Experts of a small language model: 24 experts in each of 19 layers, 112 xIELU neurons an expert.
Below are experts of layer 7 (counted from 0) of a mixture-of-experts language model. Rows are named router (the router's row for the expert), up (a neuron's input weights, with its number) and show model dimensions 192-383. Each number is 128 + 24 x the weight over its row's rms, rounded and kept within 0 to 255.
Before each expert's rows: a language model's description of what the expert responds to. This comes from a sample of Wikipedia text that the model never trained on.

# expert 9
Mid-word fragments of rare Latin species names, place names and drug names, such as pacifica, heudeloti, viviparous, Zolbetuximab, plus commas.
router [150 157 168 183 134 120 161  97 128 156 142  92 127 143 107  98 142 109 160 106 114 102 155 146 114 138 114 136 161 118 168 151 165 142 119  98 144 124  86 110 166 133 158 142  87 111 148 122 164 122  82 179 142 126 129 138 144 130 112 147 167 156 152  93 143 144 146 122 115 171 117  86 140 102 124 109 129 118 137 122 154 158  92 164 112 141 157  71  92 123 149 160 157 130 134 135 153 112 109 131 128 107 138 147  94 112 147 148 141 157 120 137 131 105 121 110  98 149 141 117 119 121 150 132 102 110 108 131 119 101  91 124 122 118 125  70 125 124 131 180 113 134 149 113 109 131 161 121 156 150  91 138 156 142 147 100 125 113 102 108  84 129 177 119 132 119 165  97 139  94 158 164  92 119 119 144 170 137 149 135 131  92  96 148 164 147 154 132 185  99 135 165]
up2 [106 152 113 121 113 152 149 106 157 118 157  81 119  99 105 106 164 130 153 125 124 169 150 114 106 120 142 123 176 158 122 141 170 163 134 100 170 126 107 158 141 126 187 177 138 184  87  95 104 147 142 127 149 161 120 134 132 161 124  98 147 111 148 103 151 108 137  97 137 130 138 155 110 125 159 120 138 198 119 117  93 125 181 150 130 124 121 142 158 133 108 130 124 151 147 134 139 128 135  92 118 163 139 126 155 162 163  84 131 145 140 152 113  74 156 129 120 155 105 118 116 127 118 117 141 173  93 129 142 126 121 114 123 153 140 135 114 134 115 146 152  88 148 122  99 156 152 127  97 126 176 162 175 143  84 118 145 102 160 122 143 119 127 121 155  76 179 105 117 118 119  94 109  83 106 130 133 105 146 132 135 122 120 119 125 122 130 129  85 160 182 119]

# expert 19
Periods, commas and paragraph breaks ending clauses, and conjunctions opening new ones, such as that, which, because, when, but.
router [128 136 115 148 147 132  99 161  82 141 150  78 115 120  95  99 125 120 120 121 133 158  88 140 103 145 131  85 102 178 132 120 167 132 124 121 141 151 122  87 111  87 177 130 110 109  80 143 129 161 108 125 136  95 147 116 116 152 163 140 137 145 142 150 103 102 131 129  97 133 136 141 115 133 123 162 108 118 123 147 131 140 156  98 125 103 145 145 162 119 110 159 104 136 120 158 133 129 146 142 153 126 140  83 139 145 133  84 116 125 157 122 140 142 103  91 105 116 131  80 151 137 113 125 115 124 136 110 144  99 128 158 128 135 172 142  94 157 119 110 111 124 124 114 151 122 108 115 143 113 110  88 141 109 147 166 106  98  74 138  71 137 185 175 168 134  97 145 139 165 141 158 142  81 122 123 102 134  87 164 156 159 116 143 123 139 134 115 134 108  88 100]
up1 [142  98 123 122 127 118 109 112 116 142  78 141 157 108 119 128  94 154 130 114 137 186 181 169 141 146  82 137 141 124 142 160 179 130 111 116 112 130  92 160 110 166 168 160 140 117 173 177 111 137 143 116 132 132 121 119 143 157 105 129 160 117 133 133 123  90  98  71  92 149 103 142 155 126 129 134 155 129 139 151 181 137 105 105 112 112 149 177 137 102  97 144 135 126  78 102 141 137 118 134 140 116 108 100 156 161 135 124 118  95  99 153 135 105 134 157  97 102 140 136  95 146 135 168 133 129 143 110 108 152 116 137 124 142 147 147 141 116 107 143 120 106  84 133 153  92 132 133 108 155 130 126 149 166  98  79 125 158 136 166 150 144 137 152 165 121 158 170 112 100 127 132 106  83 116 148 160 159 130  64 143 177 119 132 146 162 178 161 143 131 156 104]

# expert 1
Prepositions in running prose that introduce a noun phrase or year, such as of, in, for, with, during, against.
router [130 118 119  94 133 103 122 128 144 149  93 149 154  98 152  93 128 156 114  98 176 108 168 112 176 137 178 133 120 172 124  92  88 127 102 111 116 135 107 146 163 157  98  80 113 102  74 130 139 121 108 101 124 153 138 126 136 121 146 102 107 120 104 109 106 117 166 118 108 127 130 111 103 137 157 136 153 133 133 160 105 127 134 150 123 123 118 146 141 117 101 140 156 139 118 114 120 153 175 122 138 123  92 128 142 143  98 145  92  93 127  88 154 124 118 133 153 105 130 141  79 134  77 138 135 139 130 146 160 130 133 141 111 106 149 122 125 152 113  93 117 123 137 150 162 141 103 160 118 127 160 113 156 109 149  79 137 117 122 108 112 162 103 134 110 142 143 166 151 145 133 126 121 123 119 144 152 143  64 126 140 147 127 118 136 174 143 163 117 112 130  98]
up2 [134 144 109 169 133  86 117 130 149 143  79  82 141 137 115 119 119 121 135 140  97 111 131  78 161 149 112 132 148  97 131 120 107 109 134 146 131 123 142 132 154 164 119 110 148 163 158  92  97 130 143 154 173 107 151 111 150 126 125 157  69 111 177 102 129 130 143 110  79 108 151 133 135 166 146 134 138 132 148 143  77 158 112 132 116 151 157 145 129 108 122 136 153 104  98 134 146 142 139 131 135 138 167 136 139 149  42 127 103 123  82  92 156 132  79 116 141 147 116 132 156 162 162 145 118 137 142 132 161 110  92 130 147 104 136 142 115 131 115 165 154 110 145 141 124  63 107 119  86 169  99 134 154 113 141 118 135 152 159 108 166 138 112 105 121  81 130 116 136 175 143 128 130 138 122 102 111 116 148 153 104 148 160 147 165 128 160 126  92 107 128 132]

# expert 18
Coordinating and, or, &, und, plus name particles such as de, La and ibn, and slashes or backslashes.
router [127 148 176 129 157 123 149 121 134 138 102 137 171 151 119  97 125 111 150  84 130 151 122 117 137 166 137  98 136 146 126 132 178 122 108 150 149  90 148  91 125 156 125 129 106 130 129 167 120 101 133 113 101 115 155 120 179 113 121 120  90  93  85 147 192 117 130 145  80 140 130 125 145 136 123 140 115 115 136 113 166 112 104 111 122 121 145 139  87 133 125 131 131 100 117 145 141 117 101 138 141  97 155 140 154 123 172 177 149 158 123  84 139 125 180 138 140 115  97 122 129 114 103 109 148 118  98 128 150 142 132 109 105 126 158 154 151 171 160 108 122 102 122 110 150  88 145 140 113 133 103 119  97 138 162 156 139 145 134 131 112 130 128 153 156 137 136 132 138 108 168 125  98 125  92 133 124 141 130 161  96 163 121 116 128 159  77 117 171  95 117 127]
up1 [135 134 154 113  82 142 121 165 148 131 103 121 140 142 155 100 152 158 120 124 114 131 120  85 133 157 147 130 155 149 105  97 129 120 124 162 137 107 152 180 139 118 149 138 152 115 139 144 112 138 116 136 136 147 141 105 132 108 149  99 198 177 109 121 170 117 106 192 112 116 136 117 129 173 124 120 120 100 155  68 134 136  77  82 100 141 104  80 121 129 136 109 124 156 156 138 105  96 122 132 139  86 118 131 176 137 123 128 119 119 149  84 157 100 116 119 115 134 105 133 102 147 135 145 126 155 136 129 122 115 140  90 125 100 145  93 104 165 165  87  88 161 117 123 107 170 119 113  94 156  70 140 115 120 110  94  97  81 121 113  95  93 108 157 137 121 131  95 156 132 132 148 114 140 107 126 163 139 129 139 110 130 124 130 123 171 127 139 139 150  85 152]